{"n_layer": 8, "d_model": 192, "n_experts": 64, "experts_per_token": 2, "d_expert": 160, "d_shared_expert": 128, "activation": "mish", "moe_layers": [1, 3, 5, 7], "n_empty_slots": 16, "router_score": "softmax", "normalize_top_k": false, "routed_scale": 6.32, "balance_loss": 0.000309, "balance_bias": true, "router_z_loss": 0.001, "init_std_router": 0.0342, "lr_router": 0.00153, "vocab_size": 12615, "norm": "rmsnorm", "norm_eps": 1e-06, "tie_embeddings": false, "optimizer": "muon_variant", "lr": 0.011, "beta1": 0.95, "grad_clip": 1.0, "batch_tokens": [65536, 131072], "seq_len": 1024, "train_tokens": 472900000, "steps": 5203, "dataset": "wikipedia_en"}
Below are experts of layer 5 (counted from 0) of a mixture-of-experts language model. Rows are named router (the router's row for the expert), up (a neuron's input weights, with its number) and show model dimensions 96-191. Each number is 500 + 50 x the weight over its row's rms, rounded and kept within 0 to 999. Numbers have three digits each.
After each expert's rows: a language model's description of what the expert responds to; "comes after" lists some tokens at least twice as common just before its tokens as in all text. This comes from a sample of Wikipedia text that the model never trained on. Tokens count by the router's weight.

# expert 26
router:419529474483507483488592500522634509496539498519508413537520558486524481516540472591438510429442503447477531476548512490472502476516534494523465501536559471420581537443503446523445510568524556602463469569410556598516556516515545493543393452450459548437540645429578520568503552446363517451
up1:496547507553417573449486549467445458519466493457533530452513587536521578590559446459552520545495597454431443534502515582561593487459452500529516463497544449449488511553413603441616534468560510482502520510628613534451463538527450407482448497652463533455489468518522505458473500460626462528
up2:520538528439513529514478543495546540522467566541523519507473504517506505408499471486488561481583490478528476512557664484457505469507569518567519464488490476560480558445413496508405436504457486496507436522484550574481575418393553475394489559538507410396427462553554502566507540505476568416
up3:461556433385433499462558485545553515491504390496460477431469416533468534497440584569488527536592406514511488516491477522455535448530493471495480469560546569436380564460449503454500501430490521458549544557469546482427514512445543513375550442437489502477481514460464477451443412459471529572
up4:477611523511577555553392467517554520498601485523539493498562480513547476447481532475462463530620524617448610487516490447483443497509524436602534438531625450476495493554476378496472539490491483532442376495454463476453461472517390504569513539513481464533492511419444512548570546565435526479
up5:365564531461508483463535440557457461572558561557549509507534489472405425558439537526530539471513458484531450502500495500493503527493550564544494493434529580448477554420409573498512485488505529507450425412486508462503435531551474592494472566562476490533587494545453513476510510568571537431
up6:460537481546511441523515515445595578447594417562566402451519488469452509482431482490498491492433530474592489506427541551447586530538550486597593466486606507508517541516572585438452494521523376554526519459513409493407494449397504421538536506478503520423541460463496517592487478441508421567
up7:514488481493506638446506411425515416482498520577538480500521531539412578593487538540544504612509405487552623509405539502478534523509556544474481544582389583544469500594455536439498387552504540575549461523496489481404492403473505403438469492532444493493468581561553514480556563549541426515
up8:514489518554520511488539492458508484494542571512574585516535527529521441548558549567371464514450593555514536521425583460585503513493645510473414472539491499556563566428516484389619478497411530468391474569498497530522508603505541482434439498450532418447497447556519448534505487407426493523
up9:513424439478499496515505467522552472570579510452552485504526467481499567382478548536513458541556590631479502447495488581500568562494501581494476502540550498515552573484541513517550556437516472497552461598537475476526502429507568525449601542475532528572524591603496575514423428510517491492
What it handles: Infobox field markers
comes after: "\n", "-", "- •", ")", ";", "- P"

# expert 2
router:478500425385512483488548492559597505537495503511498435495467519517506469458604441575482536382501469514465496523503555453420577445390566539519539541527456470437482489518524543518530380546553509489467536480470483635438507516527504527504433518481496495421501580377604516540478548532397526455
up10:431493484572396439465496423601474521476431458570499464450388628548467467464500505517473505568525508519476524454536547480561530517462512442485444435494520556474486459518622505386483499522483508435570503574530439592387465505483508479476458458543512466459557410551564581525517567508463440458
up11:442528475473530475515559469530472442455551544501487496526487518419628494439592458478472513401470532542583505499508475513545576497369528419425445512459512516530523457463537440509535519477502532460521491454577570490484512514455475513554459465556564547467539581519559500438363427498501490559
up12:594490556531511437476544490598478478381488450579486519489482453483535456536547506566594481526478474476560501495546549563518524580468512555536542497501608477538494418504418424427514436461583606414551478507399491477564436414456585425603517524533550556443503573526434476565525452489380548546
up13:452439488486472494477585459449527551516504510506541542493532489466560603562474459497505559439521552459501478469489473493548516466539558487490378487518516560541399572503487469556444456485489473432618557470472468496551564458443539516670594507449453469457514594391480524540433480527539507516
up14:579533462517526481536402501518513421496501421573532544522457484469493551490568462573566523479460437423485481501512534484481548560469504514479554554538479438435488562513591520537437577484515559469456620549506465466619429462439431518464502537519449568489497507569462580498520511540484517483
up15:575506504505536487495538532492501512499429557501466459424582418496449547488522542524560468543519519517489448523543514444505578535494557594570485503598516504458402465511498416459536554479529549544466567477482498431441442459420369545494524518494505488561448545444643430565579514416506497495
up16:502550558584548492495445503578547427528444505477485485599515487619537492461577462565441564498438469582459482555492551485478437560486535531482513531533506513534487509504543545565475478496562532514624533517483507502543557447546470539505503499583484579457560566568475592501457374541543474461
up17:514537497489488506516476516525504541493454525595417502490464557512529455405366495502527485543588488502507547519446537500422494606578542496492581495505447435393543466470542448452560519512496613519488480511469484470501470451436497461442502549468408315520575492412508622525458477517578380474
up18:391428435471398586555481501488410491535613438523493478472507514435490464473502535528475430458479506502545556531505459522478502474539578466472572497499458471447566554469587442541450437521524453504492594467527415529592534577406469497501454463445563512498468462562479588420592489485538472537
What it handles: Table and infobox headers
comes after: "\n", "-", "\n\n", "|", " |", "- B"

# expert 32
router:427524484444548503454499447469522455468497537534453532481451583456529457438475473487454425440496547470559573452416552461496585476507477526497507451468490539490398588533539486497505482564508490531474558633444529540465511556461613463557389488444423525426467517501469439576472501478480543419
up4:447516505472561556456407539571494463510525554451494431577554524484494584563474538447508466454455494477507515591470489474476499489529497513398443551375468435434443495543510475537505434566416468539497548509445467498492554488497512553544470568487584461582512427500458564521515450499494639533
up5:481526462447420491520533548467570473523453481452613525440577475552561460484486480547553524545522528527376497441390512482563539445434580518495482411453527576539526644574585516457428489572554550486488500475556572485461414490502588447482471502531416411521599467427548564506502510468590476580
up6:449527524441498389505498604483492545448476466467501573528566500541526500461553531479451499439537506517570505469459502416471544485478553519427478552468478449439591566582521451485545415567551497498559486580449520556516489610605507460448443504452438448420549513572485548519556435501526492532
up7:552552437463544545546583421510496392483541503572457506458459445461565437394474479528480462475458505501508445529408500585492485462495445531568576553454481540511532305543502529513533433525550492474493526501532551515525523525557458335510553528489550518471409477434557515432498493513453543561
up8:532561528453465590481537487502475555458437566503534452473501488456436485482458568514500528512528602444499433440476591452490400459465524543531505494551531494489521484484497494448424477593592545518575490591482462574518496525546430553612495387544537513459407395488500531478548559502416587441
up9:515489474514538554519520433448535524483480575532437520370498471437565506445512469468589504475510531521522502420509492510531490484529579522480504572485469525477533452510459486528504548547431568441458551483326498477432409625453532535557415556479478495452593521467455441586518508548478559412
up10:481419560521520444513460394513514581509490524504491489528533514558464437497404485578486562412476429574452476491444507380532460501531493395579521587512494453474389517630546586476497479511478587567536459478446482530527555564503517486465425476429522479537532552531481462526543575505607527505
up11:447470537520444534494534597491511511578505574453577477479568537435609567491588508502454516473465558439430456442565501506530478536430459547502502502407568456549513455526439518547513529460485525462474460475530411412492486455520526500523547511491543554498386510388512443391478535559559506478
up12:515561448557577553480525553483507438474464444479471512474468493426465467359463456432644565521428524494509470536535461494414425406455545580527496426567451487443483626531449500508471504473484515572505467545492516606523613455460533489521465543532558607489585478498450518468510500419450516467
What it handles: Place-name second pieces
comes after: " G", " N", " Gu", " E", " A", " Ne"

# expert 16
router:509592507510470513432474479539465447548509535553446464519458529471553560430503428481515434498479459451466486547420479457392563439462540409541550574536491502469466553444462449521503478510509507484545522526483522497520454614516533459529496569462445491455514500385492529614447525514481485475
up10:582473571546578593554485483493584492492416487446456556440535467470483426447518432505465474379433515421587559560518473487494463490508547414506445547420601540528515517629556522465517593518500482501516503486572472530519495473483560481423465540506540431474450540453494497526448482436436577506
up11:493406528517546469481544493560482531427464460555616558527487514470455463583520439463538483575408454547548449494503402515480557417385529520531545534521404487526514498460429557482476459486584559478647509556492566445533573503477554543465407478522528443493499526481519535575495500558528582516
up12:493523511445517536577485459541475460475506473599491551534549545584536482474484419575497570498505462415555448451459516562469439489442504496373636520562350591517470562498584505504450513591436559498536524529459416481485547498428568561518456504514641573527467502495486525536560561505463454496
up13:565476499553548561480560468424565508577521511500589487568528534459508526466625518454450419566488514545454487585532491404471562544521466468481534472536581500502443566578483464436517539483488413406580489505523546515425577461461442525493477573506531422439549526540521501439450502442555550555
up14:454451515553540533481572477461573555552579488425510521494595520478464466571469474449508446582465421411516503478469512542614459440462497456524457427553473518588534402474518504502530540547454588507507596532560475525452489425475538404485431458516519439527459456518419499567482487459464496505
up15:448450504494487467390541556497507576506532434530531459532570422533413476426592545504518431493513550402478512609535519423460425521558551557525580490543405548487486501457539530534466513491537565456636594535498609555580486528534455497541553501541511506448491490498558597576482486372507489427
up16:460524524504448467472558586477517511575562451481514528440485590437530517527530527452568440526623513487423466526497503485416521481464365472478553571605502502463458474526603368481618518566472513544581548523441521502472535600510530490513477530490508558504604535444517563579465486509524429575
up17:504526542426624469534510583459468533480583545435537514530560478488551486551525472513478521392463472542444549501492490428564468442565510476484438549446586509457438508529537438536484562402492503468451467584472524506476476553487504417504484504524457466535485512519532505574482524511535481426
up18:484491543500496413508524483539505483466481417565479510511556504560546503545446493467550425495437467517601518528522493432488484484483481545492452555609458532477463583496447432460613593532459463475505545441357508441460400486532504501390453541530425526506428513443537497462540404532479499527
What it handles: Short capitalized name starts
comes after: " M", " m", " | M", "M", " R", ", M"

# expert 21
router:459538464454599506433526492550540532513529500467552467452411453542574501501545362625533498511470515499559558511422502440427481491441484503549409480503570430511441589486498388527503484489525521577604501480515477477443507512468541449519471509478457457504571541496536563650626526439558568445
up1:506539506435488461507454436488480624592499537540463437568503481373508581444509464431428546435513456525519571499536519512618516495460517517425493497591572464507549492487498619492642505509509578517560508500501418619582467464490452435518467453514500489483468531503466430475525529524571558496
up2:515484522507557507529585383378506459464499479576475517484595478517501451429448402581467454564469483508529483553494484487523523455628503487551484609464540507459559511487479523459480542487539544628460506488542485379456515519537460503609423531487590492448559570511452546542509449517520408467
up3:506484460376558513517494584519535549453499493553551425456419429459593560447542509536532399485445587534547520378483540425592469449473452557488447492547518499448516511506533517448432367433400495446607602472555535433506479558559556481548439428492398527503566551566567537530566502541484480475
up4:467554504403461483575475515524434530458393515489550455466565510469492537495547497443582482450552521588569518467528480576465589458458471573476465445601471510464413531492526429457466382522460547540597604449529488568492458486518549458520463512385473484603500424405475535462562467543451530489
up5:410446473508537545381464463607524484565484500525561488532514499464523472470471533519527478517560539544545533364462422587442584547432557518523438491476477475412474555548604535473511512516504478558511525479473460449542490541491492437557466494450609478522521542510505491541464458468484440609
up6:530394591505586511475574544540527583539502507476537440498434479492490481518511444481381622505508468526580413466496582521501539528508502486419565589437470498511497540501391460563468519533485524500509552513534513564564399599453485528538476494545422478464482487523483512496467518515538495470
up7:481490499531478589536451507504499532446386480497464509486412500543463473514478529444497518441509400428534513510457477480498515494470571546446598480443487535478430602568469573538532469487516492529488520512464567493565568599552520465571472414575410562522466522470457475446554526495488466513
up8:614497515494588449476482490408546602521550507446534495491465507464456494464550479572522427519592577586537459496476400503556642508528482470475515518559467544520480434485503546519575477505638588507535416568509446526550415447488481500521524434452450412492439454508554495463536501586566481525
up9:463426511536448576451632456600496428528501466454613477511473577538486530515520465472525413517537406470474490523505477545416473505561471483486508577520512565468539414437464525513460546530448503472588531501540548430555426473510486468563454503474474361515464520429428482448514456572507520563
What it handles: Initial vowel capitals
comes after: "\n", "\n\n", " | \"", ", \"", " d'", ": \""

# expert 0
router:508494445437501550437516445502513461505542549513469544436470593515518488454484401526613452461374536514564463460537546477436572550507479488495523534489493436479555571433459436380489446572500505512490523607481609530473503544407486524492440425430533475484551510440553558531591465499545649514
up10:556515447477444571469498400532411489535506498507405518515566480477415537427519531508544421468537499483544457549489499441482500530507542470485492602390557434549590557452488526496553480563544448436559580500516471605498527446512414463476498512508512482487507586448549486502402562510515593499
up11:524479423610473575556470466496487529521509527503408510449556515422534493471476479482473489487506551510540483459619498428460399494528513406419462483408521476385498482564403469484569445422467517547643522543515563526514516470469506477507508522423520566405540545462544452516524533471519512446
up12:529497433540476416543613478474497543478529564518431485584538551466465496442482541526493557536487543502554438587489541548548501436575463541506503394453552474499455500564557545509527495458446607565541485574496587449433405507468494463442417525489455530513434612468567558463459512586491604443
up13:458442511526511521564545526464464580460527446591472522506453511474583461575540408587560508531532515499528497565433489453392518493522462498477594607467492513382619396504435453532494486420536481482543598481444515494540411484531534488508538317440462554509535530586521442496586597495459453561
up14:412484534494582492501542469409457497628454588468465489506485426553419475432485457462446537525505524448541523493440500431478480571449510461486558462456482485529406437470454538607559576540539551504487558465537562501535512545518419425499557540447436506364482469538427500564504480582492573532
up15:570556488570552505552487558371546543490544534550517493464564457460488575511446492455490500461506470455581499557455511465532548463483478476570525464498521540459487472526468436504562505595475538525492430405458471428467463527465519451520617437513411588521571479513418530470513417431492553459
up16:461523462503571528518486508493419423593505568523503452571519467586409502471506477485396535456491493557532467514525437533461557536420495407445530447470479500455537565380574569474473490410469582458466567487489492421387527444492484528531493481509562502438452567533553535527569560519474550522
up17:509586477569502447467445517450594417441457464442457423479538464450491446509574444469491524494457436557509529499512626505567483457482545549545471557478564514474500547449490497486507528612468555569455438525509456508441518517593418534476421455558474465481478402583527461508411475445480441487
up18:462460541435443427567461424514497474419555465525454522579597564514544538430465559582599433519511485501450494511545425548517482524461435428474478482572510471468509447484502496542545460545528592440500559625511536516488483425489482447580463534473529462456553631444486445533475481512510461544
What it handles: Numbers and numerals
comes after: ".", " ", ",", ": ", " | ", " of "